Weights of a small mixture-of-experts language model, trained from scratch on English Wikipedia: vocabulary 11277, a variant of Adam for the experts.
Below are experts of layer 11 (counted from 0) of a mixture-of-experts language model. Rows are named router (the router's row for the expert), up (a neuron's input weights, with its number) and show model dimensions 0-159. Each number is 128 + 24 x the weight over its row's rms, rounded and kept within 0 to 255. Numbers have three digits each.
After each expert's rows: "comes after" lists some tokens at least twice as common just before its tokens as in all text; "gets" lists some tokens that make up at least twice as much of what it gets as of all text. This comes from a sample of Wikipedia text that the model never trained on. Tokens count by the router's weight.

# expert 21
router:128155136096166152106079106142098152133113152130103129153095172092105147116169135160125116157084116128108114145136143094109122135145131115093129098093137114124108108122102161134126133132166127139138140120131128128090122184105159175121116113107106120119163115126153153157114122141120124112116131142119132162099120109171096121093095103092121094138120194118094144126154174134152078161114103152093126165152137120081151095127146118119114121171121098128095094151096170109152154110136103
up0:178141116125120154123102101131143172115107129140140141155120132156131139161145136130145127142102117136136129194140147078152139156079174125105105134109117112115092166118091160130118116134120139184135136133146131094122132153089209127142101121082146111099127136131163114151125146132132133155151130140127134162121149119081140113099082138148117115180121154154121140138125161110125111130167092133188134174094088146145147160127115132124120090124161117138147082122164164127137139113145121
up1:092207116125117097121108099134147109115136124143117127137143112082134130131132149113140152143145101138114139122144124160089120109090127109104140112149160108117163126136137146131101158137123120092145156097165114137143130180136140102142170121133129113143179149079165145153138118090142122160096144124100117094100114118091113104140110143125138154129138146084087143057083168146183118093138130143119136062123101154145163124131123111140124105093142166098093107139102131138122108138122124
up2:106168164121133142112122119108136078124094143132104153145165139126123133134136130130119119163152122122121111112152074104141118139085121131113138141109130084123105179131167150145135130126146105066107112131126116117190132123148096138116136143079135153118153115135179147121143105117169180138110131152127118174135130070094121151115108071121067099156069098141114132101109117111159092127119108146140113143112149145105138112135166113088128142136145107115109128163141112117140178109143109
up3:115135112134158159145128201137138157127115152106103117146114148113101147109138136153120104160115089166132130143161096113116154115131119109124112119166176107142110141155138170141142155077133117142116103117158149111148131093134159134159139145112119084132114130124150071087136168134124175120111140100097149120129115108087148143114102131128098137170097100159134154115143168159139108129088195113147117108119092104153131113145157129113126053146092123109135109146105144161118147121106122
up4:096139103129155158122116133138130132143140128142104150112127121160146127135063111133121138112108123102148116135139132163124118108138092143162111127144142140142122099121184129149137128119097108115154120081120135147150178159110095112129126101119072104130145156127076152132140101111087093117104103104137122109126123138208131162131078123088075110112090133127140114145168117165080110137103113110125080158163145112125152146154115076106107159137119079117129144171148124115134137146151153
comes after: ",", "|", " in", " January", " July", " September"
gets: " ", "–", " +", " −", " ind", " mid"

# expert 1
router:108156135114146159137108109157125146152104154111077131163126147106105141108160142151095113141105134142120138141192146097105171138122147124125112109116177090131082114125100177172127143125133114116161107111154122119121139137124126141108174091094106129120128115108152122143170161161089140115134148106117153136122120095149127141114100114100087117173124175115119141107143162142155106169087115158126132164144141099113119113148176126097104098155111112130090079135127172164129164110107115
up0:139160081123131105138128086149105094129122166109151152129149120101112136155101153128143127111149163107109137146170143171157111120134126131159140161113141138128134118171147096166196147132156134096141134155136115125080143156140120117071122153115117113139139162142110092137143142087144119135129115090103149140133123138079140144076093133121124097131145112159132118121140084117085112116085067099130089138129144112153131090184134129156160130109098150168153131165125112150141139101144139
up1:105148109100143140117122128164136166106098141104093114147126166100123156091114122131052116161122096162094107130145139126084134121155151148132145127126137125155085130124095154146133135111143093115179151123096125101094125144116150146080140098134104118112134114143140127192122105109123133100092154108120158131126120103113135146115106116096119113110109137113125156123172130130122120124110089135084053160148144123143138121110147118152129102174089119178127148180119124104071143137127152
up2:108127147120121151097132125145115169166134160130132157134120142101108144111128118150108103139071119166082133104172085145109142113153128122144091129134155106123131102109145132129122098079170089122125141156159152115099156127083203122085098132122111114106143122153141096157131137153157140133114144177130142143115118151150134115120095124099153129130094129150104093151166113117137099142119126134085103174118143140115139169197143113139128092104113135174122141153104176113143127150119152
up3:156097142142149181116126179123154176126125144134125137182119161127148146103108095179098083147155122146156098166137110110161158082155104113129124098149138084133124123181099123137137114093113159098097136149134166096096104143124154178088079110087110136176128131147124118141123123149174150102139124113089105159119118114141127118149100152123132101135147126105137156119132153134108133138143123158147105161103144134111171084153133100150109132123129128113123121129126125101087136150140102
up4:118137086118148145102108117129121111148093146127130153150137153111126139099079164136107121136148119116118154119134084139133135100122136151085128155103149135165097135140146152145135123133118090084163124124167150066117084176127127121070146118148105140122146137116114111158119091136140199116111160136125135115101092087142150121114097095105118095158112128121106095120082116145119117134094124099112125151104166124154131096124115134126145101132132133148149169164100139134049129075127118
comes after: "–", ".", "-", "/", " ", " +"
gets: "1", "0", "2", "4", "3", "6"

# expert 30
router:098139116075177156135107127161123155138109172097063104192115162089108176086153137137094104172122111160111101146134127102113151108157141112108109090118137085131107103144098160152146149097155125109139118108153140101105117137101143166101143112121096106123148114108130129137147143154098135095123148118103146148112121096140104127095111095100108100142131153115101152130142146132158078148113121150114111157131163111097148105158138107108102114146104118149108105143107154150103153128103113
up0:187147103107115136122096092134107159155073095125150096142107137112108144123132138148104105126101107132089136165122105075147104123168147129137118158104112138190153130112089156123116140155147130132133104094115155050113125106138153153101140118156138123095117130124159153100111117180103117084109143113130132117118115160157139116113109137157123093140125168115131138130103167125146159150086117120155129153121114094117151113081126109140189105156112103129157110171133146136120136144114113
up1:123204127117124106080096119113117144149096165128070105136132148136103148122102122135134131133121091103130146144147088081124101139155099152083113145104102140134140103139124119181118135138105119127152113105152134109120180158112118130122133122101119139099165132086109132104107138159093081120125171138136105109095116130144138137069116124177108123117090144136091087102127137124136138121077153130127157174153102091095160133140145084099149130158092133156128125146122153123143123135117102
up2:127163132130103104064127100128130121109115093126119141105107134126135108160147126101119140106090131104116131128121146085101120104141087164146075171157135116102127126131131123144143145197127151138123112142099090166159114124095134119079115156113121123123135127151077144142114104154121074133164142155142098184092136115119126129153116114162124167130112120113134146124151123100129147116098165080130165141143101107137082132116126134126115117148127090195130125100168113137089133088130086
up3:109173063132152109104079103147110123144116123096095129137110171096112145115146163136113128141110106129099138121163152116127117149144104105109145147074110129138146113092080131177117146120151129130162136099165139093148109130125127153123121120127133107094178155145136170106145161153138135147105171116123155112080079162127126144086108103126085112165087169115101142123137151112175128152113115130082114145141138113098104129119120091128145098154092096129118138148150159111134128121112155
up4:119140094111166110127093100133105159146115134128103124156124150111125146112128128147106127125138090143064130149163157108071124122145080136146143118108119187108129088141064121136140169121124093122140145105156141129148160119136147128102115149098089135062168138127121121137127115151111103116098177110174134110082099114151165117094134112111091131175076180141115101106164104121118160144105090108100129147136129113121118118144114117136142115153114130160143125136111114112139131126101150
comes after: ".\n\n", ".", " |\n", "\n", "\n\n", ".\n"
gets: "|", "==", " |\n", "-", "===", " \""

# expert 31
router:117167130104167175116093147141136138156071139115096129157107153110129145084168133151109107148092093180099102160138116103105130108171147094081112115111148111134118111147111160138123141119153124107158127110166133100117118172109124155126144110111101138114179085111123143136129120163121142097087143110095141169123100115171108138115114119114121106132103140114125166108151159143172104135088098154124123153135161100115131108130135116113089117168112087143112111175102137130108138092115111
up0:160155131112146149095146135129145157121114137130106116180097160104117155112108128140119098159163113134132084126168107106117140119154132142134113114126152097122116141144108137143143132105140124158119101142152126083115120146104193181117156127162120097113143114152123134129123155133120133101167112105116128106091140120116137115123102140117099093159151117098086168142187202121151118153157134148132137144124139127059126107136148136134148094124082167174126103175142150137080144168128132
up1:147168141122148138105135117136150136140136131146123129146104138086121134124115135127114121148131130108144083126176118098111138152142136119111128136117125116125065169110135157154102114117166126164151119168154123069138135152121183150114177121135104131100150123157138121171108151159123135153124130155092148095117157119104118109132105144108091062140123125133141106121145172112174124124129173146110145162087143162083122126142132147115166071089109153154125100163162149146084105166144137
up2:119102136093132159127129110164107139126124173065096098148097157090081158082145148146104085155134120147128131140149117101108171114161150123123093113141133109157116107151117156153166154066112101109115114108148157119089129120117175148125144135136123073135146098109157068139148115120091144124123101110149149134104128080117161163101129102122096107156130140116123128155136135140149096141153113152134120121125111123109125108152144118134132102135113100175107101131138157162110177131102100
up3:144133115149151122149137155133126154125139149092136082132104136117106136105131130127125104137120135152129126147137161115090150122175122124134119136123133115159107147154116122126148163053108095142092110137143114096112138132096161152093125185134128104117161095129118077127138134139091154140145107064112154130113121110085157162127146115148112116134160120081097126176152121134161140121170119152151123123096112165133123048138121145142096093110115100138073090110139119150086157145123128
up4:115120120131148141133085158133123120136093125127141137131126133152142119135132112131123148125142116142063119157115113154122114091150161146060116068072092145139162091153137127093129148133114120133112159070072121130115080139115074120111095135147163130103156113111138161102121098122114079107131122093127117154141121145184126128116118134149153106107105149119134132100119112155094134120136114100113126104165108099141159122124116152176163175095123103118149152141097125104082115121140157
comes after: " |", ";", ":", " /", "%", " cm"
gets: " ", " —", " −", " +", " .", " Notes"

# expert 27
router:115128114086155169101117123153127136145112138118107119139118139082109163119145146141091107154091083176117079166131114100097130091126166107130096096113129113151129111135135133136147110128131104138149117145158140128101121156130166145120145107114095126151156126125136158144152159141116127110101153119120162135132125108135140127126130085095096129144110129119119107111133144167162118124083126140091076151128152092104171101165121144091105093157129042168134117154120136175076144108098125
up0:153157147117128124149095130134115142144107149095109077142120186140122154104131142139091129126132131112112106112145116096076127153133115111094129128119165106130125147148096146151108188119135120077185123127141119114129120139126119139109146102128101139097157156108130138134114054113126150078101154141152144087108078070160103112117118114125144109108120177113157124125134151153133117121142077138160175132133160142139122111142152105148088164146094159145094091140143124141125174126123135
up1:134142116122153107122134097128107111139093141139110102130128143095119143136152143123120124123129134117146093090123135136138121117131118145086144147124155155137119046155135114123141141126138129110097154116137166151157137150141100131107130169135049125135110108155116170143068117123126146123067120123134112079122111103185107119127138138159128134161138144107130089133172127100093120124100084108128149192188136133097152130158164104121065149125110160130125131088115162123126150123121132
up2:128157135108157141161100125136089152168086148109125132153105153132098168082126154154101094120123151098103117128164136121123148129159142137099140127124151135171115118119113143159121162130122139132148109112136158109129132095099071150120147136131100086086121119099130132091151127163092171079109126119112177153072107157179146136091104141111142107137119157125108165120125180109130098155109106125131147128165146110152094126132160126150145120147097168125100118147127136112148177089115111
up3:095120133140112107157128135142137125127134137115142098134152106136091136148110141129101133128097135136104095119172110101085132128131116087091094098087111130140157129095086157112125161135141082165164157105124106123134181151154129110181126104218121148129100108137149130098128092114048114125071145129147166174151142126137106151122123118095123147125117142164163115112130113126132134100138098127114164144102119115124145141131148137153111144163127107136130145153147168150148127087125122
up4:134127139125118152096143146125146100125110142100141159118168121124122126140125135134080123129152133100147136147109144135164106100148088102115157160110124121138111162099140142163136133061103117144107119135172110049140204119088127141128108157086165113134123138149133153167124139136129125160160156137119112117159154138148125149132119115085120120112140117118127136149193126158155132127091091102102162111159081162102132133151146093136134115149170113141105122156178127098120143157143099
comes after: ",", " the", " to", " and", " in", " a"
gets: " as", " that", " and", " when", " but", " first"

# expert 28
router:126168126106142169101093129155100163136112160117093113145115185101099156115170159147108100156101095139108122141126094113105139132140146110113098123133169091141110122159106141158143146083130116129127101125135142093121130166088161160126154133114127089121135078106158097139137143148113156106116156132124119141098095097141108150116107135097118122155135196109118126129136163138157066144098108146124135132152164125116148107129154112125129086177142122132117081131100154144119156092118089
up0:150160161130153131122133113124124101130144118100144130109154131135105146126144138116138131139187120115104093151140111122118127128125122123123128162100153111149163166100145119131149136105164093130164151116129115130096115131119151132067155099170116111123144145113164097077171127095105138097101076143148111149132117165158103147140073144102122131156128137118144128092126105122124129123165080090155135097122208138151111133115153102121124211120134144150160113150100110127138159091129138
up1:131177165123150103115117125142129125142125156119111115135120125112090148135116124138133115132134125126111133195135095070105097098098125085114084125084139137155153152168162138102116147140119106100111122129158097113098176205109128141151117097138119145162153131137115129109173188146097107107141129148127107161106088097112122150092142109136137133134171139138128105118118120111134108127103132131159145191128139088076132144134125120143113132118137132131092147139135155179151120112119071
up2:118115157109141138131126152132148151139120196103109144178099152110089152096099131167097082137137142143129115139152145088141105110183148118145114111104137130146099146103131144116187164110127141122166091161139124099102140150117109142108132110123121180137141142150122133149161146118100106130158131144133129190130127116129166134066134110148119112103160123128082165125134163124139088127110162152134138184106119106119101122172149128129104104140092102147096132142143151120144108163110100
up3:101176104151149096111133090118157102140147129143132137138065130152158123105118144097103133126106147115133161165100132138113132112128108155158151130166109119095107168130099140113097141143111064114178110140127145140097119103098136121126149114124120159139115134173151170113117116131131107113124108127060153162118161172131131152130151098139127121135109134133160106165161126106131110138123140139133109109158145132160113139159154176142135098116104138152063134125161178167140126149129188
up4:099160129140139130146073137156108171150143133132134138125158134142147122135096121140139135114103153151101119127131130069135132144110151075116060143130136148132125096115127157133140124165171108161150172121144134163084150155135129111148179108150124108151106127168136106128108151134118084107097148122111111143128110105127126146129154148153169138130164133117148123115131103088118110123115138118159143240098146077096084140139175109111112128141135152130130123104131116125139132130122097
comes after: "1", " ", "2", " (", "9", "0"
gets: "1", "9", "0", "2", "8", "born"

# expert 13
router:106165132106156150116102132163123149160111142100088085171082149109100150115148149147109087156123110141111099152158120095116169103145136120115087114117153078154111106135132169174139138115158109116158101113167159093122114154116141146114149126121110106108140107123157121124151154150108136105117145133102134138100110106135110154102107122123100092141121150110105158122128156130165106151085130179123133174123145105117148134173139112116109091141102100140106059137111148170118157108111096
up0:162178138113138113138147075122145113154101139137126088160127115120102147120115168111106029126163138102137123131151109119150155152117133137135143145116128138132119159126124144157085125136169098097157133147166127107138092112163123138118157156150125098115112131148151152132156096102129153129122159108094150128099123144095117119077141127151112076128136126110090173135112168124128105111105109160124164131133144141099151154142181154146130075113126134125118101167136146152128107129148077
up1:132166139125099112122102108134103123152081108085131094135143110120116137127157124139141092135150107143100093118145130113127128088155155154103103116054116086175126146139143150107131128127136145105119135137155150052127113150167156118163105141141107150115100114093141092079167129139114184120147116150179111115082095139111123154121088148149131136102142117123109144122110126155122145147118144145129129158092158123147154165140118126130125123120113092167167088121081125178133131111120110
up2:124136135112114136093073129155091131169101139121132139135119127130110142139163138127104125128080156143077133192143126133118135110103101112115068074107161082155144099142142141081100137090140115141119125097145126150135153125140144120114091129149121125109146119100144139097159133151103078104137146129174103155129084165136122166106144109123136114118087135145106163078130120134117099159115146144115105175119116124139162152162134093119089102104124090134166098130115162153124110108107119
up3:138124134124167188132126148155121160105127149110075121154115177085110147065105129143108110160108089164099146169132135147116124124123167110133119126123142128112116115144098138114142159116150094150133157091131128148071116142116139153130170111126110124108139093110149125141104146128134115093122151085116168134125126116161166149087136099111147112126121168081112141103137141132155111101108098142114103143178139096067159094128141138129128144155130126133097131136105142075093153135095154
up4:106138110124157129111115101144096120110143102103115135135128129119123137147115122131136127132094130121146110152104171104090150158140134111183113131159160122115054130122103123201121138135103152087163103148073124135131123151088131129145175077136144119142106161166125127142141133076161138139095158141130122118069133103143091162123125122108138187127142128097161121112186103151151141124144093128105129156130151126147135151117109135118081148183159101117158116125140111121145129137140112
comes after: " ", "1", "2", "3", "4", "5"
gets: "2", "1", "3", "4", "5", "6"

# expert 25
router:098149108090152144149106104139106139155083163111109079153095143109087179101160158140110065146119106144116111135162095130129154109165135105095131092101161104170095109165119148149159148096143106111161121122143132110120086149117119140114136138109104093121154131138131136157147148129110152103112146128119180161089113122128130127090092113112130103142101144104093153107150183141140082151110124134121134125143170123108148118155139103125110112142113110178114123150112147160123136093108118
up0:139141168075143135136099145179153153114125126112105135158119151127118190118133118148107113153146092175117090140154168123111142125134107134153111105110151114114132120117129176132144109111162141113132119120131121150103131108139185195125142132139109108087101126136110129116110117118157083120139126129113125105136147110141130124109113143093106092185130149123129163154182171123132121133121139150082086119123163118084142104124147138120081134146115087152094077170131120178114154156122139
up1:150185143123128113124115120135120122150166147132115092117139140107081128135155146134114097124099119108148150108102110128147152111145167052123145138098152144162086123154089124110129091142147125118128149153157134112120109108123121144141152154148135067135072158150119076114100170095093132124130138096135137149086142151106100122103066100131154129115141126100120130118156166153168091142128131125161154138153135115120147121140117092108137092127138134150157144097088174153140110123095156
up2:128131157114124153115139089121112132139092122112138119122089125128123143119127149106095074126123121120136077125127119118145100121125162133148140119078129095169143079125164143142121100132140139135135107147132160162140103131132088105127137123192054123110110132105133158126149108103119096118117122159151144132150093133108139113136132080143110053125105115117083150116080120125096152095122135151144147156111137137143110159133133113139110131114093114123093140125110149195128100053095117
up3:112157132135133137119154128145136119138116123141119100153150119111100145109120144115110118128121119139099152093183191127124178176098128162152123107157117077093122136133129183129123156175163138118141134120165102147132134140119132143117161136128131154114122115122126104153163151116125100107111186129118198155143131103106116136127178117139143114155105137081146161154133144109124113108081114108089090168133153111091155084153161128125122150127155128140145145137079165160135133098091137
up4:140115166108173159108130155132125174121138137135110128157126141121127123123149128143132099137131101153130102133112129131133135124119120113158142096165125130116120115149110136139117107140154101143149081147116125138097088134064136161156135098091112129146136116093147142102137154154123120092129150087096150130135124097124123091144181098110156108124126130124131091161110167103148122136092132189077077171145211099123135081172105135076117108133103120149102113120139108133112120092107110
comes after: "\n", " |\n", ")\n", ".\n\n", ".", ".\n"
gets: "-", "|", " the", " The", ".\n\n", "="

# expert 5
router:089140101105166147113082135146109139143103138069110111186090176125127155109148147151097100151134122153088088178146115093109155106146160122110097085111137104152133091167108168139143167123133124104152137099119153103096080158120130159114129103123130109131144108122144132117151122127108133068130131106126135157102087103167109151096122122123131111133115169109113159108151140134133112170091113130099123128155157081122153119156145128131103129153115090126129102136099137150115149109117104
up0:179154159122106134127152143128151161156145144145130138187116120125117156097097123172157073139137067147130107094121113132100139140140156103114090150147129077111092164137163148138124176109177123100167170151133160106125123191111162165152158132155134105143109105157112096134130158130136127112127116096137122099152158111126120150142124123119117087128145135151106154150138161094148108147144163152107087151113135126143133112150176129128122115114133164150105098134141132154117126145160144
up1:121201134133136137107118141135136120128119121129128128149086105128147117128125144107124135123090135171182137162125165126132081113155085125136125194100119120116127135089097121157111084108118124158164132131155110114123142161126112123067127112116143160161111105154120151139110148144128110145132142144103117170089168157120103141120098112170125122101159113071106159116135120116144142107128158147109113148076118122149111122128142068135115121143154161110086091112172106141134119127150073
up2:079116152115167137156123141159152175099124166129112116151106159106105167116118107125119122171141130148116134147164142135117126131159134136132090112153130129131119110151106163156146151108135137156181119124139112122122167165124128137139144103123110113125164117141087092131107133122101097148126149091083133164124139085080169093117113105110108100118094128148142127105194159129158108138108131143130109156105107106130129119165190087097093120131103155148100104153105141121132176132142080
up3:150167126149119153090130140140117097147110129118104125138146122120130122109101143148172124128095100168150157179164130134147142107113085131142113158112159155123154129154118164120157134148162143140088137147135145089100123144126125134128157171130127127148145115158158142132140194131104120159121141146105137138085141136115113117124077156162097155114110133073111089136163132186138138103152130152157152164121139123076171080062112133090109137135145102106103132134112126105143108129158110
up4:126125118135183125131114169139103149147129127160132159127128100129124097109126113129112131133125128118099116129129121154121167131197177138117080157155109126104097099135145132131135131100125130181107080134145167116158101085119134134121087152122101145112065090129157069123132104126152108115129098122136113129151138128180128151122140153116143123089147124152128182167163116151145125126125195129122125130124107102152140104105116136144172123136150120138132105099097101165150107103109186
comes after: "0", "9", "8", "7", "5", "6"
gets: "0", "5", "8", "6", "3", "7"

# expert 7
router:089136110099160153106109119148113156137102144087104096154100170114123166115138158150095111162132115123111108173132108110107160103150161109121102104086134113164134122158113132139137133087131112135142134096152151119103083158102144143109148110113094098104149129124141139150139153140120159091113141102125160152102104120168126147105098095104123120142097145130108164092147164154139109172108097156104100121144159086107158121176141111117111104137086093144133110169101162127092170127113107
up0:155119074134140145190063103145116207098095119126149133138139119118162126148122128128148115124102131143090154177110150149150157154111102064121101149112142126167112140138094137131109094109130119161107142109135121128083099173140122109154091115107105091111121141131113128105093106184142129134149141146142129141134138140113132168080098093138127113133122149148117133099057131103115132145098128125155107128108161127138116137143100135136131118136203135136124142119137133126118118143137141
up1:117181144100139177139093155158126131136135141116093127143113146103132139080151122157115118143109119193115109052129107106130153118162141150088133083150147131131102080119090157154152121131146125103145119121122134145130153137106145142129131105140103166147175083128142109140110170177130110142133156132136149127178098123110112157118188102109091115127107138083121177096113132104156109095124125174106114134145122115097132109115104129101119111147128092107134125139123138144136088115100124
up2:114162170136125105104133109115119118144134172124125136137093139131065124140097136124128140119124136122124107147086103150124093126140111115151115136128154149158119121128143116116148096086140102195108102122111139103140159109132162128118140175161150142136152148099146180093105152151119116134057159110121126131158121094116129127150130145149124096123103122146130122137167185152172116121128125157077121131154128133072111126133099112138074070112119099124115118155149164113122139168092165
up3:114157097134116183136117093098155131132113120159120158121139132128120124123169124134155106140137099114138122162135106070142140111158123134090123169174123127113137098117137115114135159158150070137089143138133098099103131151111121104127118142118111106137157128123109124098132138167147181143154159085159173167148122156083161169118123146136140131147100130125111195137131128109154125172133120135151150146157143145106151103166132130115156158123118096086163133171133139119145134089128068
up4:133178124101182154138117161140125094137121160077088116152102175102094145104147130129104108161122106142134103112136091114116168141157105127086106145131143106110072097113137142183156149098209125132128119128150139111125129149104140176127182094152144121129148098146150108114137152116110109124127136111138145134133116111084147152110128101119091109135135139103144127117154146116169120141115154123097133157164169132120093106131151117112131120151116143147134122145162175143143125103084155
comes after: "1", "0", "2", "5", "4", "th"
gets: ",", "s", " the", " century", "7", "3"

# expert 10
router:114150131097163149096093128163122173145107145091104140165079143107111161116171150155109105158127104156103112179137115083101159110141160112122085114093151095164113109149132142160150128113130120100148122122155138108099112164117163140112143107121119120118131096115164115122114145165126133071115144137125133128097103069148121159104118113105113117152107161118117152128120131129153104143075134141112096155148162100123113117170157127128132103141120120153094084122087149165134157099104116
up0:115114147098117156148123123132096153133094157063123112137117137104070162112132133167126093144105116159078133137124132125163100127140142140092109118101162185154134119096119168133169149144154102148121117079136124119113125166128107139124150142108148127110160107091077137135156158123111094171125161127137130172146099103114127151101105094105123138107096148134142151138131135159156098173124129127131167140136101096120107146090141116129124106169131100117121114151157166097128145111104072
up1:162147141125133128133114149156129146137075152163113146137148109118105133099156122145129133134096127135115152123182132094115159131104166074088112149099140125165085145088122148141115108132136144138123149135194125135124165143131147124098128176088151152122107150070168101139112146171131118130131153140108129125110185111151113116133126143149104056122131105092088162160106125122148137094114135135119097147117096176144127081138121133115151131112143154171121131124097115146149107131133165
up2:122162171105128141126101104143104139158122151086111114143119117097079156124122146149108099136092092148126115160149117129121113133141129113081101123135164166128149103086146150173126145125145134146104093106186146103126141162182116146157155110108126113155155128065122140109140161139108122150102141153121128143144101128139089170091083131138092128135082162090131163115130133148177104125148114124105146108122108131136125115092136107106110109137129104092138098151155164130134152140121069
up3:090104107147107135133166091122127083129113123108146132137135127093133124127142161120145112140130164128160145150098121157176177075130111163133152139112073166149094115140135135101151140138122108091116095148125125151068105186113113121103110113092131097116142124128101144170108136119157158145144109169124131135128155121109088112101100102115126119100122112131122126135108117122130144135138154117121140152123160147117104190158088136102126144138123088200108158140112158091080145132142096
up4:105186110112178132127070103113098157141120144101130123156090152123118159112149143113087111136125101156112095164175143143115124079152146139116119061124120115129126096101087161144131169122140141162108105093103143093134115111130104145131145127136115118122143096145129157125131123140100139112158133136083139164112069133121104117108087117090102120126073148118144203085179144118123115149101110120113128147149140137128148122130160086122107128125112122131125109157157138120117127121121107
comes after: "1", "2", "3", "4", "0", "6"
gets: "0", "9", "8", "5", "7", "6"

# expert 26
router:115135130108168164129106123133124145142096147095071101144130177085091156087134133174110095167127109170095119129146102090124148128159150129115122125116146126159126132135120138154147149083137111102169088119135122117125117146124136137113149116089069114119175109093141115170149169141122128106097139085123148139095090115119134138088122116124095099159108135092092166119124185153160109122122110173113105151129136115102140123157163086104117111130120110138110106139111139143114164105126126
up0:150136098135128138110138132113125126138143132114161138128130143108110136108154135120137113132121165095141144150146084134136139151186177110116098145109182141089093109131138127145172147092160123136103140159161162141086137144108151118096137085122191135118119135167120143130115121077164113148120117082166124157121094131101108140115175154095157144153143149121114090126116100138170134153147100151121149204104160153125132113113189151113140137131129143126109141150145153124133117139090163
up1:146186129129142156136136139124139143118108119127138154131118135121145126090118138126126128112082119161153113139116130125135129117128134153161119184168113126112110105117068110156105147170109104088118155092168170144108135123163140120096125120116092144144138099146136135154130118194143139141101175128099168139104117080116135110134145110154102130152111132076133152126127117079144139102132146122126115177164096098094087108089142082133114094156153125138094140119177131091125128092125084
up2:131131127105161118129114099148126165125094128095125110143103164077077146108124145116109087138131121143147132121123144135146153138134151144117116154152101157158110098131109131125095118184134130154101146100162150149132084153132147138075149161126099099140134090098160113142118128129100129094123126119084149098121089138147102171104102128151119110150109147118124164100113173098146100120080108105124122142182106096090129113086138110135155094165103088158087099134110127106149131125100092
up3:172132147131134124118098133140123166123127135092138112152093171147088170113106137144070096130124105089111119170123100092134137149107112106073111119149137122139113127133146161137139150126135087119135141119130106152124080176089106160118138092142108073140081138160116137123146110119122120087136123142120139154130114114147152159110111118133134111130121164097154142104144178116114111158083134100125145144135129071111116117166192123123132144139095136158115108145156145163188129099126099
up4:126127126131152100109129098134144098144136131093129097129147145115104120084128125116126121099171150163104167138124126093128171131158168123136146147130084113118148161159132104149138113204165159103158122136137123120152162150144124132073130137123137182158142114139123137117156140152144135083093129137143135127141122166134118136138134161127105113103109124137146063108126111155113128130147084135131086131077191123115140077075106134125119153072128094135166121101147121119131159139114156
comes after: " ", ")", "==", " also", "See", " |\n\n"
gets: " |", "==\n", "==\n\n", "|", " ==\n", " ==\n\n"

# expert 12
router:099137094097155183116085120142107177147118138111115101143132168107130165110142161137092096165128126136104137159123084150133143139125134130111098093118133121143109131152097170136145163118142101108116128077137165091090089128130138147131116114122130074085139117110141123115132118125117157099151141113136142162122087127149128143118117101076143117162095156119080149131149147139120095147121085150122121126179149112072182104124144123123137123145140081120135132162138184123105147110118117
up0:148131136134123135112139106152116116144127122124104119118157123088110129148152122116096116125088136133099119110159135154146103113159129108156092145158083102145135133089130112127176134135169144150165154139167147118101086104098161129114173156100141125158137101140100130142165147152148063113121130164130124110123121148166105108110141169155162115129137123099118088086174128129155120120127097105099124151149178120094133141137110164093127126099095179174121125146090130098134186161108130
up1:118171123111184171151130122127160126125113152113100087139123142101112145079115150132093102140145101102153090097158173084138181117105116122153154125140118128145120133140117139156111158139147175098164121137185147155110109146150130156115137128082115104126164119115163125172160184140136137113126097114075165121092162107146130113124129138110082143126137136113098148114134154177129111136122149173144086130124131112111153112123089124126098123140117130151110113104111134151125179114115143
up2:090149145111124132112127098144118139155136160122129115154090095132108144139136171127115116124094085121126137134134155105134149128097140112123133085102116130177139097152164183121115102127127130145116130160150078157097120138146110128108150157094085128119102113134161159173152123128087135108117176126126124182142146129107113143064080131183101140144138143103095147120139129086118103115093164170089109158142099120118157153148144122137106125143131088151100123144108131140109134078162112
up3:103104107145156181155126151112102082130111120102133105115132118126139125126140118130126105142161073143151111133108122139141134084174098133105112107088113143135122096135113147119160093135184090165112137140141147132100091123144102123136117083100126144121190139103145127136172143119107114087149108098102128155151161153119125138124085112132105132131124121132085137118103136163108126143128176136186084165145175117101113118166093115075125152100133130135148118104110160131093116112104151
up4:077141107122136089146118081135121146129135140140129137122144118142135157144136106141148116129104129154071153099114092161093191113130114122173140138125158102176134110123101114140120117127068091095128144148075109132115186099101108115160124132128078125083106146082102127104111151134110117132120135113146161154175094106119162095091133089092138136156089122157098096134149126129103135130128117114097108088097109134102128125157158117131106137125139105109115144115143139128154169141150113
comes after: "7", "5", "3", "4", "6", "8"
gets: " |", "–", ",", " –", ":", " and"